config.yaml
n_layer: 10
n_experts: 128
d_expert: 32
routed_scale: 1.0
vocab_size: 22468
norm_eps: 1e-06
tie_embeddings: "early"
optimizer: "muon_variant"
lr: 0.00765
steps: 3799
Below are experts of layer 7 (counted from 0) of a mixture-of-experts language model. Rows are named gate (a neuron's input weights, with its number), up (a neuron's input weights, with its number), down (a neuron's output weights, with its number) and show model dimensions 0-255. Each number is 50 + 10 x the weight over its row's rms, rounded and kept within 0 to 99.
Before each expert's rows: a language model's description of what the expert responds to. This comes from a sample of Wikipedia text that the model never trained on.

# expert 56
Capital T beginning a word in lists and tables, such as - T in Tsunami, and T in Tobago, plus line breaks and pipes starting table rows.
gate1:51 55 36 44 33 52 62 44 56 51 53 25 41 53 45 51 41 38 63 55 56 50 73 41 59 44 45 45 54 43 60 70 56 57 36 43 57 50 52 49 48 38 57 38 56 42 46 57 61 47 64 50 52 48 51 43 33 40 65 40 50 50 51 41 57 52 57 46 60 46 40 54 35 44 31 58 54 44 65 53 48 43 46 55 39 55 52 32 59 36 47 52 24 53 38 59 41 59 61 57 63 60 40 37 41 52 55 38 50 58 58 70 45 61 55 46 59 55 54 56 44 47 39 54 44 54 67 58 50 54 52 60 33 50 49 48 57 55 56 55 72 45 48 46 52 56 40 63 49 66 43 57 63 56 51 47 59 45 46 48 49 16 55 38 66 23 46 49 62 48 41 66 44 37 62 50 73 42 55 59 54 31 43 46 60 50 58 70 63 52 67 35 41 52 48 52 40 41 67 53 48 45 62 38 44 46 37 62 39 51 43 45 45 46 53 64 64 48 61 29 45 44 46 53 47 39 37 58 44 56 34 51 52 61 59 37 69 50 47 54 61 54 61 45 67 51 75 55 66 41 38 55 20 59 53 43
up1:49 33 52 39 53 53 33 59 27 40 37 51 41 43 57 63 62 37 50 63 43 63 55 41 39 52 59 61 48 48 53 42 53 33 46 60 63 65 63 49 51 56 36 53 59 57 58 41 49 38 54 76 53 62 44 50 53 54 56 47 43 52 27 68 55 51 48 44 55 37 45 52 54 46 52 70 42 54 36 50 37 53 70 51 53 52 48 68 50 51 63 64 61 50 65 49 41 39 57 56 58 49 47 36 51 50 62 46 49 46 37 59 52 45 51 66 54 79 56 56 46 53 69 63 67 50 50 48 35 68 53 52 57 51 46 48 55 57 64 45 55 38 40 52 51 42 45 39 46 55 53 36 32 38 36 62 53 45 32 55 57 48 53 74 43 37 44 58 32 46 38 39 33 69 56 45 42 72 47 50 48 61 57 57 41 54 48 50 40 18 43 33 43 41 52 47 50 54 48 60 49 53 67 71 68 51 50 51 47 61 46 51 60 34 43 49 55 61 53 54 48 62 60 42 53 74 49 37 51 58 45 38 47 55 40 61 54 45 52 39 30 46 47 54 58 34 33 50 46 29 49 39 52 46 68 61
down1:60 55 47 35 42 58 64 37 35 61 47 48 58 37 56 71 56 49 38 55 52 63 56 39 58 55 47 47 56 46 54 52 47 57 51 73 47 45 45 47 58 58 50 32 50 36 51 44 39 55 42 64 48 48 53 39 47 28 50 55 47 46 61 55 34 28 37 61 63 50 42 61 62 58 54 41 33 50 53 50 38 43 27 53 39 56 51 60 33 45 29 42 53 51 47 47 58 39 65 58 48 43 56 46 73 52 44 39 41 35 42 64 61 51 59 42 44 29 53 39 54 45 38 44 66 53 62 58 45 60 53 65 54 58 52 45 34 30 35 50 41 27 52 61 51 53 63 55 25 46 45 57 56 41 56 53 45 47 52 49 62 33 50 41 61 38 49 41 53 49 51 54 62 34 48 60 40 50 62 46 54 50 63 37 44 71 40 57 55 49 64 49 36 51 43 61 62 52 46 49 57 51 28 51 45 51 51 53 56 26 31 49 40 38 44 64 49 53 48 51 36 63 43 55 53 40 51 49 59 48 76 34 40 57 26 46 41 42 44 51 66 64 66 55 51 36 63 55 62 43 33 60 42 42 46 34
gate2:51 62 48 47 70 56 46 52 66 46 42 44 51 44 43 60 54 51 47 57 46 60 43 51 49 47 57 56 50 61 60 48 44 43 63 48 63 46 35 61 44 50 57 38 48 36 47 51 53 50 61 28 54 37 47 48 43 46 63 46 66 55 39 64 55 56 54 33 53 59 44 54 62 44 50 53 31 56 54 40 39 61 46 52 29 46 47 54 65 59 34 53 61 35 50 43 43 50 48 40 44 60 39 34 54 64 55 42 42 41 48 50 55 42 61 28 62 62 63 54 53 52 47 43 44 42 59 58 39 73 56 67 59 66 36 64 53 52 43 41 54 50 74 65 61 52 52 38 49 45 44 38 65 56 39 62 71 49 21 47 61 44 38 71 55 45 43 48 60 46 57 50 41 55 51 72 54 52 31 51 63 37 50 62 52 40 36 49 38 47 23 57 49 43 29 46 57 48 40 46 63 71 51 52 47 52 53 47 44 37 29 45 44 63 49 41 57 56 64 32 62 47 74 43 50 56 52 41 45 52 50 31 67 62 50 48 49 66 54 51 36 43 35 65 53 56 37 42 51 45 74 44 52 47 46 37
up2:49 44 44 59 52 41 59 33 30 62 56 47 53 57 31 64 56 52 40 52 54 47 63 35 35 69 49 63 62 44 50 49 57 25 53 47 56 55 52 52 53 55 57 61 41 44 36 44 47 55 55 46 61 51 39 42 25 52 45 54 59 50 35 45 46 48 52 38 52 62 63 40 58 58 57 59 58 56 56 51 49 48 56 49 58 68 46 48 44 59 57 47 48 26 39 37 55 47 49 57 63 56 33 35 46 59 55 47 49 43 57 35 57 33 43 45 54 38 53 33 34 56 46 43 53 60 59 38 43 78 57 64 59 63 27 48 44 47 68 53 72 70 53 63 50 44 43 50 49 56 59 50 74 45 56 56 57 50 48 50 59 48 51 26 58 65 45 48 56 65 53 35 54 45 49 62 72 44 38 52 61 53 59 46 53 40 44 52 40 40 41 58 60 40 40 58 57 37 41 76 61 52 40 56 65 56 38 38 47 36 28 62 57 47 42 56 50 59 57 39 56 52 73 57 48 35 53 42 29 40 55 54 70 52 54 44 28 54 46 62 51 55 32 57 44 68 51 43 44 49 64 57 51 50 60 48
down2:63 54 42 47 45 56 57 70 45 52 45 44 39 50 43 50 57 50 49 43 49 66 62 70 54 33 34 57 66 44 65 57 52 53 37 37 56 45 50 36 66 52 43 65 58 49 50 53 71 47 52 60 37 25 46 55 39 55 58 47 37 45 66 48 55 65 73 62 57 54 51 53 44 49 45 54 50 46 37 41 64 59 56 41 25 52 73 56 50 53 36 50 53 43 62 44 61 49 32 49 53 59 61 45 37 47 53 56 50 40 68 51 86 60 44 56 41 53 44 52 51 55 56 45 45 50 46 37 63 40 50 53 39 42 44 37 44 63 61 47 38 57 52 63 53 47 55 55 59 53 36 38 64 44 59 55 57 52 36 48 58 64 46 42 38 71 46 34 41 58 57 43 67 37 45 57 51 64 51 68 70 36 64 39 64 60 55 66 38 51 37 41 60 61 48 38 58 70 50 45 50 60 57 44 61 41 44 43 59 37 57 42 55 46 39 65 60 47 54 42 34 51 50 55 56 42 39 60 50 64 51 48 66 49 46 33 40 49 30 44 48 66 51 52 50 45 59 30 54 64 44 40 48 27 52 44

# expert 5
Symbols and subscripts inside LaTeX formulas, such as $, \, _{, ^{, }, plus word pieces in mathematical prose like polyn-om-ial.
gate0:53 50 47 43 61 46 59 45 40 36 55 46 60 51 47 56 27 34 60 41 28 25 39 66 57 61 53 39 61 54 53 59 54 50 43 55 50 54 54 58 58 62 40 43 71 45 39 53 59 70 57 67 45 44 38 49 51 49 32 36 42 36 38 40 46 63 36 51 41 50 39 54 44 60 45 59 39 45 55 43 44 40 49 57 45 39 54 47 51 54 52 55 17 50 54 53 60 60 45 62 69 44 45 51 46 69 66 45 46 50 36 44 39 54 21 40 50 55 55 56 50 60 57 39 59 52 34 56 52 66 61 51 47 53 49 41 58 37 48 71 47 40 55 85 46 56 59 24 50 63 50 43 52 46 58 33 39 53 42 58 63 56 41 36 52 50 47 52 43 43 49 55 38 48 53 61 71 40 55 61 38 32 48 46 44 65 60 38 42 53 53 63 33 47 37 48 60 49 52 40 66 50 64 40 30 41 57 62 59 36 43 50 52 61 45 44 46 48 46 61 36 37 55 53 49 48 53 51 65 44 50 48 41 45 58 55 54 50 38 47 58 54 37 58 55 44 49 64 38 29 52 51 48 29 39 62
up0:52 62 53 44 55 58 54 49 65 49 53 43 43 40 69 49 64 48 45 63 68 69 52 51 62 49 45 66 48 50 54 64 55 49 53 38 43 64 45 50 30 44 45 62 36 60 50 47 46 36 50 36 34 37 59 35 42 51 61 52 69 45 68 58 57 38 57 46 46 47 62 60 40 52 60 31 52 49 45 72 59 35 50 53 47 55 60 47 47 39 42 43 74 52 60 48 34 42 48 46 51 46 49 49 43 21 58 41 54 59 64 58 61 44 65 54 50 74 62 36 49 29 60 66 29 58 57 43 49 28 48 37 37 53 51 59 52 49 43 41 55 55 50 30 57 30 43 63 35 59 33 46 34 56 47 55 55 39 48 43 70 41 56 71 36 54 40 43 47 57 48 37 37 62 51 50 39 64 47 48 62 59 52 65 48 49 56 54 64 49 41 43 58 53 61 41 49 57 54 31 52 37 43 66 57 64 32 51 48 54 66 55 51 45 60 48 58 35 38 37 61 35 52 72 43 65 48 51 47 57 48 62 48 47 55 38 57 47 52 49 41 39 68 59 44 49 48 51 56 50 47 37 51 46 64 41
down0:53 47 43 51 41 60 47 56 45 47 43 70 47 36 39 38 61 58 64 46 51 48 63 62 43 47 68 39 47 52 54 57 42 53 53 67 59 53 63 56 57 44 58 30 67 45 37 47 47 64 47 51 54 38 47 56 56 53 52 58 66 63 65 55 61 52 67 35 61 52 51 49 47 62 65 64 44 55 67 45 56 46 35 39 50 33 54 59 33 60 58 32 59 33 37 33 50 71 46 39 41 49 42 60 52 51 46 52 51 44 50 41 63 52 58 53 41 56 65 45 50 57 44 52 28 23 56 47 64 50 59 57 43 57 57 60 53 51 48 40 57 53 63 60 58 54 47 46 34 44 40 46 40 46 41 66 47 45 54 57 47 49 34 32 53 52 47 48 53 44 50 28 59 44 51 62 49 50 35 56 61 69 35 55 44 25 41 46 26 51 36 50 56 55 42 52 71 52 44 46 41 42 58 44 35 44 29 56 45 59 53 29 74 44 35 57 66 58 51 59 49 46 39 45 39 38 65 62 59 53 57 58 44 44 43 38 45 44 49 39 47 66 52 43 41 78 72 62 48 49 53 48 49 37 40 50
gate1:50 62 47 51 58 59 38 45 42 47 36 35 55 56 53 55 33 52 52 56 45 48 43 48 64 45 39 42 45 45 39 60 52 36 58 57 45 46 52 50 60 64 30 32 62 44 62 51 62 43 39 58 54 32 61 49 48 48 37 55 41 51 77 47 39 84 55 62 47 46 46 47 67 35 50 62 68 59 51 40 44 52 39 65 49 71 41 41 52 47 33 55 38 52 38 41 44 51 63 54 36 65 45 50 57 40 50 52 61 30 38 55 31 54 49 46 68 52 38 58 31 55 41 43 65 36 42 43 56 53 45 48 67 41 51 58 45 62 61 42 56 48 57 50 55 46 65 36 58 38 53 65 50 57 44 34 44 69 59 44 36 34 67 70 37 50 44 48 46 44 55 54 40 55 35 38 52 50 54 45 32 62 54 56 43 51 32 53 46 63 59 47 49 38 53 47 65 52 56 47 31 46 58 37 55 45 33 53 46 24 62 51 53 42 47 41 47 40 36 47 57 38 61 47 54 56 46 53 25 66 72 44 47 49 42 51 48 47 60 44 35 70 47 52 56 38 50 55 37 51 44 55 58 51 41 34
up1:41 57 59 69 52 69 37 53 50 32 50 56 41 53 59 53 37 50 50 43 46 50 37 59 54 49 41 44 54 36 47 66 66 39 49 45 43 61 51 69 34 54 32 28 40 53 67 34 64 60 53 53 56 48 50 59 57 56 49 63 35 53 66 52 57 61 47 48 47 53 60 49 39 50 46 60 52 52 43 59 56 48 42 55 45 70 36 58 35 46 45 45 26 43 48 38 42 66 47 60 50 54 49 47 58 39 62 43 65 24 36 54 54 56 54 44 76 65 61 44 50 45 40 49 49 41 52 51 54 60 45 53 67 43 48 54 46 45 51 40 45 37 54 61 43 44 49 63 25 58 47 56 47 59 55 44 29 56 50 26 36 42 49 59 53 50 59 46 55 44 59 40 57 67 27 42 61 54 47 43 36 53 47 50 30 50 48 53 51 48 58 60 43 55 39 36 52 55 44 61 23 53 50 50 56 47 37 36 52 45 48 53 50 55 56 30 61 33 40 38 55 53 44 44 62 66 55 55 60 54 73 54 39 33 36 49 23 57 56 40 36 67 52 55 36 40 39 54 51 64 33 61 62 48 53 57
down1:42 45 37 38 45 61 54 38 58 57 44 47 47 69 28 38 56 51 52 54 62 32 43 37 54 61 46 61 39 44 51 65 43 56 57 49 45 67 37 63 41 33 55 39 39 55 46 46 43 41 52 52 42 51 35 59 50 41 34 55 45 53 55 48 44 53 81 41 58 47 69 42 37 45 40 59 45 61 61 56 38 51 48 53 39 46 60 42 62 57 58 51 71 61 57 44 45 40 66 65 41 61 49 48 54 63 49 36 59 58 56 46 51 42 39 41 73 49 40 59 52 32 50 55 47 57 51 40 44 49 40 59 63 51 53 46 53 51 47 51 47 58 44 44 53 26 61 55 58 46 69 67 60 55 55 35 36 49 40 48 70 53 65 61 41 47 54 58 60 66 58 43 50 57 45 38 45 56 47 57 33 49 47 76 33 41 60 64 68 47 44 55 49 38 71 56 48 41 53 58 58 51 52 46 39 57 51 44 63 52 56 36 47 50 50 41 47 74 56 55 35 46 29 48 61 33 56 60 37 63 42 43 54 59 39 44 58 41 36 60 54 80 59 59 49 66 71 55 42 45 36 51 52 58 65 54

# expert 62
Line breaks after a heading or table row, before the next list item or row, such as after Youth career; also Preceded by, known as.
gate1:55 52 39 67 32 47 44 58 45 42 56 38 32 57 62 48 36 60 49 41 56 57 49 53 49 45 44 65 54 52 62 47 47 59 43 47 77 64 36 41 42 42 54 54 46 63 54 54 37 63 57 47 45 58 69 54 57 30 68 43 38 42 44 46 60 56 42 47 49 50 59 42 47 55 54 47 65 54 61 51 41 52 59 54 57 34 44 31 72 50 48 37 59 43 42 42 53 36 65 61 42 55 70 49 51 52 49 67 40 62 42 44 34 55 39 62 47 41 34 31 35 57 44 52 42 47 41 43 53 39 46 41 58 52 43 55 52 65 54 49 55 52 34 52 56 55 37 40 43 41 65 58 65 53 58 39 44 58 44 59 45 28 47 59 54 47 55 61 32 72 49 61 52 52 61 43 42 71 46 52 54 37 35 47 42 53 49 35 46 34 61 63 54 51 58 35 62 62 58 80 62 49 54 62 47 73 56 50 46 59 52 52 70 50 46 35 41 55 59 61 58 39 59 51 43 59 36 68 46 43 56 56 42 60 68 41 58 45 49 53 37 39 35 61 35 41 43 54 61 60 43 65 39 41 69 55
up1:58 41 39 47 59 37 65 50 55 57 55 63 62 55 36 38 34 48 26 45 46 58 37 61 43 40 44 48 52 50 67 33 34 39 46 39 49 56 52 46 49 57 50 31 44 28 49 41 37 49 44 57 74 42 38 38 44 50 45 35 60 58 53 52 61 33 43 61 44 70 68 43 42 52 48 67 39 53 42 50 45 52 55 37 39 58 51 54 64 35 49 51 57 65 34 48 47 40 45 31 54 56 56 56 46 45 43 52 59 33 51 68 43 37 51 57 46 46 45 62 52 53 65 46 66 40 63 57 51 56 67 39 48 38 40 54 60 47 36 43 65 56 41 54 29 59 56 52 39 62 50 46 70 45 56 65 55 36 37 55 59 37 62 65 51 61 51 35 52 46 55 50 58 64 36 34 44 46 55 64 56 40 65 59 46 44 63 52 27 53 48 34 55 49 45 52 35 52 59 61 40 54 45 39 58 34 38 52 33 40 52 41 30 49 73 61 55 46 34 50 47 53 45 36 42 41 54 56 48 41 49 43 50 60 61 73 40 50 46 54 57 49 53 54 40 46 51 55 58 57 28 41 62 36 63 44
down1:51 41 49 49 66 49 48 55 73 52 48 49 48 47 41 46 51 59 49 41 43 58 38 40 55 56 46 59 62 48 41 41 68 58 58 42 40 43 67 56 61 71 63 55 34 47 59 41 45 57 34 45 47 50 60 64 34 37 56 42 56 42 56 59 68 32 73 66 36 35 46 55 49 42 66 51 57 52 59 45 69 54 39 79 42 54 56 37 32 43 39 52 47 57 63 43 56 61 50 61 58 60 38 57 65 47 62 55 53 54 60 44 49 40 58 38 66 40 69 57 41 52 49 52 52 43 43 43 47 55 23 45 51 47 52 42 27 41 60 59 53 44 51 35 51 52 41 49 52 53 59 49 61 48 39 48 50 57 55 36 42 39 48 47 47 45 50 39 49 40 30 43 57 52 46 34 51 44 37 47 74 50 67 43 41 41 32 61 50 46 67 52 47 57 56 38 58 51 40 42 41 56 51 67 46 42 68 46 49 44 45 57 44 71 66 40 41 51 53 42 56 64 57 46 65 41 49 52 37 65 40 56 57 61 41 54 44 38 40 29 55 49 55 38 52 31 58 19 61 61 38 48 58 57 52 65
gate2:52 47 41 48 53 54 52 36 59 45 52 46 43 39 39 63 53 55 58 57 59 56 46 66 49 33 37 60 40 45 55 50 41 43 52 46 42 43 57 58 63 22 37 48 54 48 42 50 54 39 59 59 38 55 30 63 53 69 45 39 28 46 63 80 50 47 42 37 42 46 59 57 40 57 53 38 44 27 56 27 54 46 55 39 54 54 43 42 52 31 66 55 72 72 47 48 61 41 61 59 46 51 38 48 44 52 38 47 49 58 41 54 50 55 64 54 37 58 41 59 45 41 66 39 35 59 53 52 41 45 54 50 67 48 43 71 50 35 57 50 47 75 46 49 64 32 45 36 61 35 34 47 59 31 54 44 44 46 41 48 58 47 61 48 55 40 42 31 31 46 55 48 59 34 55 58 49 40 47 66 35 45 72 63 47 54 55 47 52 51 50 40 45 62 73 38 49 41 49 41 45 51 54 30 41 51 51 56 66 47 48 48 55 54 48 48 53 68 59 48 46 45 45 42 55 50 49 52 54 53 44 49 32 37 53 35 53 41 55 42 55 36 73 52 56 47 39 35 57 75 56 44 41 45 56 38
up2:54 58 51 47 45 57 55 52 43 44 43 49 60 34 64 57 58 49 51 59 65 43 76 42 49 67 54 47 62 42 42 59 49 56 45 62 53 47 49 55 67 48 47 55 57 44 60 56 57 52 58 65 45 48 46 31 36 52 47 38 44 59 54 63 52 65 46 42 50 39 65 46 64 46 59 46 51 48 38 27 30 66 48 36 61 19 43 46 61 52 55 39 34 63 51 40 42 65 37 53 48 44 49 47 49 39 37 38 52 55 49 37 47 49 44 44 57 50 48 78 43 45 38 54 57 62 65 57 53 64 41 56 55 69 37 73 55 45 62 46 56 47 45 37 55 40 49 42 46 49 56 49 31 65 68 55 58 44 39 60 55 42 47 30 44 51 55 48 55 45 37 51 56 28 39 47 55 58 61 58 63 59 53 43 44 48 38 56 41 37 51 47 59 58 36 70 46 44 62 72 41 75 50 51 39 40 34 53 55 47 60 31 62 45 42 41 66 56 53 46 47 43 52 54 36 31 46 50 66 39 62 64 45 64 44 53 46 53 54 53 47 61 41 57 34 52 43 78 73 63 57 49 50 51 51 55
down2:59 53 51 30 40 52 63 64 37 50 47 74 30 39 54 39 39 52 52 33 60 53 50 42 57 62 47 42 62 51 58 44 44 46 62 63 44 63 46 50 64 57 48 44 44 60 64 58 63 33 47 50 36 56 42 55 56 51 52 50 52 69 43 40 60 45 53 36 44 45 50 26 55 59 38 46 50 46 50 60 55 31 44 40 47 58 44 54 59 53 49 57 53 38 37 67 42 38 66 33 63 40 48 56 58 63 43 61 56 54 65 51 63 55 54 66 76 45 49 37 48 68 72 56 46 39 48 51 49 76 56 64 47 36 44 42 44 49 71 56 68 58 42 54 53 54 36 45 51 54 64 43 62 57 46 52 48 54 43 53 56 56 31 67 48 38 50 56 58 58 45 50 46 55 47 30 49 69 58 41 49 46 46 39 66 60 55 49 45 68 59 30 57 40 36 60 57 52 41 33 50 47 39 57 64 40 54 40 50 57 68 44 55 62 55 69 57 18 58 50 59 52 46 39 58 55 57 42 47 57 52 52 54 49 62 66 50 50 56 40 35 33 66 45 41 49 68 44 54 51 49 60 42 57 41 53

# expert 14
Line breaks and closing pipes ending table rows or list lines, such as a line break after | 2016 |, or % | before the next row.
gate1:37 60 41 39 66 65 45 39 57 52 47 52 53 44 68 52 57 44 47 48 56 45 40 51 66 40 38 53 57 55 43 42 53 61 38 50 54 53 44 42 37 56 30 55 54 41 51 39 44 42 49 53 66 66 59 52 51 51 60 43 55 49 29 43 46 46 51 48 50 62 45 49 55 58 56 59 54 60 37 46 31 52 56 49 45 49 47 75 32 57 39 45 38 57 28 41 45 45 59 47 48 53 27 39 50 15 70 43 53 49 44 50 42 46 39 46 54 46 56 84 57 61 32 42 59 29 73 43 53 44 54 53 54 61 45 59 48 64 46 50 45 60 52 47 44 56 67 49 55 55 31 60 50 52 42 43 49 39 61 41 39 52 55 47 44 59 45 69 48 52 63 50 60 52 53 65 36 53 33 55 34 39 60 59 43 52 55 45 42 43 48 60 60 60 34 25 51 53 57 57 42 47 49 45 43 59 67 71 45 48 50 30 32 42 62 40 59 60 67 43 77 37 41 47 71 50 56 55 61 57 61 62 56 60 45 53 46 35 41 44 56 50 54 39 47 41 61 45 47 46 62 62 63 61 61 61
up1:43 62 37 45 62 60 28 55 62 48 45 68 60 49 65 55 40 56 62 62 60 48 29 44 65 53 48 47 56 47 56 32 51 48 40 56 51 69 55 43 32 51 54 57 52 54 63 47 26 26 54 43 57 41 54 46 52 57 39 44 51 48 15 56 36 45 31 38 44 38 65 46 62 61 53 65 41 54 37 66 27 29 58 47 38 45 50 65 44 47 46 45 45 50 49 39 51 71 54 46 62 50 51 33 39 33 58 51 54 56 51 52 41 57 46 44 55 49 44 64 46 51 43 39 36 38 57 55 46 44 41 51 54 42 53 53 55 57 44 51 45 70 49 44 58 48 50 46 58 64 41 56 51 51 52 33 50 51 41 47 46 50 59 56 38 63 56 49 43 55 60 56 57 74 50 39 49 51 50 69 36 40 43 48 49 49 58 39 51 41 52 45 62 44 31 32 23 48 59 51 45 80 54 41 45 62 37 59 52 54 51 54 36 43 67 41 45 69 64 45 57 46 61 57 77 45 42 60 66 59 47 46 55 53 50 44 59 49 59 39 51 35 51 34 58 39 53 48 46 50 46 66 45 64 44 57
down1:53 32 63 41 56 58 52 40 55 35 57 48 45 36 52 49 39 52 45 49 47 47 54 34 48 56 57 50 37 40 68 44 47 46 64 48 54 37 47 57 31 59 53 38 44 58 38 40 52 54 63 50 42 33 43 57 68 67 60 57 61 50 51 45 42 48 48 55 46 52 42 45 64 45 36 38 53 63 65 47 63 45 65 66 49 43 53 48 45 59 53 63 27 24 73 56 50 39 52 49 56 55 41 28 33 42 41 65 46 49 55 55 51 49 42 51 40 35 55 52 58 60 68 49 49 60 77 44 32 46 33 50 41 47 61 42 53 41 49 56 48 55 51 32 49 50 74 57 56 57 67 66 35 44 44 50 62 37 58 40 32 52 49 44 58 54 46 53 35 38 36 50 46 45 54 80 45 73 65 47 40 59 54 47 66 31 55 63 52 65 55 52 49 53 47 59 52 42 50 46 49 34 57 62 53 53 48 38 51 57 62 58 27 46 60 57 48 44 63 44 57 54 44 44 73 52 51 60 37 50 57 23 28 69 56 52 64 54 48 53 52 53 47 64 42 51 39 55 36 56 51 50 52 56 52 41
gate2:55 32 51 50 38 57 37 51 48 59 49 46 57 74 59 65 48 60 52 53 52 50 46 49 29 54 45 43 62 62 60 46 65 72 56 37 53 35 74 42 38 47 37 41 41 46 60 45 48 33 36 48 42 50 61 39 36 48 43 54 43 48 60 72 31 45 44 43 40 38 41 49 43 41 40 67 53 34 58 51 53 55 54 41 51 67 42 71 32 56 44 50 47 56 52 35 35 60 45 42 50 59 58 42 49 54 44 50 73 62 43 56 61 38 23 60 51 58 55 51 54 45 58 41 52 34 47 45 38 43 63 54 43 59 67 47 38 40 50 48 45 48 51 42 59 42 42 52 56 66 56 46 60 48 63 55 40 39 47 50 55 42 66 56 46 46 57 50 52 58 51 69 62 52 41 47 50 45 50 42 79 57 59 71 41 51 60 53 74 61 38 51 40 45 70 47 48 66 56 50 33 49 58 48 55 51 54 50 68 60 60 63 51 40 53 47 65 54 48 36 40 47 51 42 30 68 53 51 62 42 53 47 52 41 46 75 49 57 55 78 46 44 47 55 57 51 62 52 61 51 64 46 45 76 50 53
up2:51 58 51 43 50 50 61 57 35 52 57 53 48 27 34 47 28 52 59 55 54 45 45 62 62 45 52 49 63 55 59 61 44 39 60 39 49 54 58 26 60 63 52 51 58 54 39 43 38 66 35 36 54 40 46 57 57 67 57 32 50 63 61 49 83 43 63 44 54 43 64 53 61 45 67 39 47 58 45 44 48 49 71 56 57 39 62 33 45 40 48 36 56 38 30 56 60 39 44 55 62 50 48 41 57 50 43 58 43 46 37 42 71 54 54 55 58 40 59 39 54 50 37 37 41 69 35 52 52 36 50 52 54 38 41 43 57 45 37 51 44 58 53 48 59 57 30 48 31 44 56 31 64 65 49 46 66 57 45 52 49 46 57 60 35 69 57 31 48 38 54 33 58 44 49 68 51 44 43 56 46 40 59 48 61 50 55 46 51 47 35 65 52 53 43 49 63 70 45 58 56 60 44 40 48 48 54 33 38 58 52 38 31 58 48 58 33 52 39 69 63 28 63 66 56 50 62 58 69 51 55 48 41 49 45 49 38 42 35 63 53 47 44 53 61 39 41 39 40 41 46 53 54 50 47 65
down2:58 57 17 55 46 64 49 32 49 53 46 45 38 65 59 42 40 52 41 39 43 71 59 54 42 72 37 46 44 52 50 56 49 48 37 68 55 54 51 72 65 56 45 56 46 69 49 44 54 52 54 44 41 47 60 37 45 61 59 43 41 50 41 43 41 75 08 52 61 56 39 55 57 45 51 47 56 29 57 56 52 49 41 50 67 52 41 66 49 47 77 53 53 60 53 47 51 48 59 47 46 42 51 57 51 54 47 43 58 61 56 39 47 45 40 40 41 58 33 44 50 58 62 29 60 32 33 48 57 48 61 47 61 46 47 51 39 61 47 42 53 64 55 57 53 47 51 40 66 48 58 50 51 57 43 52 48 33 51 34 38 45 61 55 39 42 58 57 48 57 56 58 44 52 68 49 57 42 48 68 32 48 47 53 50 49 55 44 57 41 29 52 45 37 46 47 45 56 57 38 49 44 56 56 65 45 64 53 64 41 50 48 54 73 45 46 57 42 53 46 59 61 51 39 66 62 41 49 32 51 52 16 50 62 56 47 60 61 54 36 69 59 48 47 55 47 49 46 69 57 40 44 59 65 49 32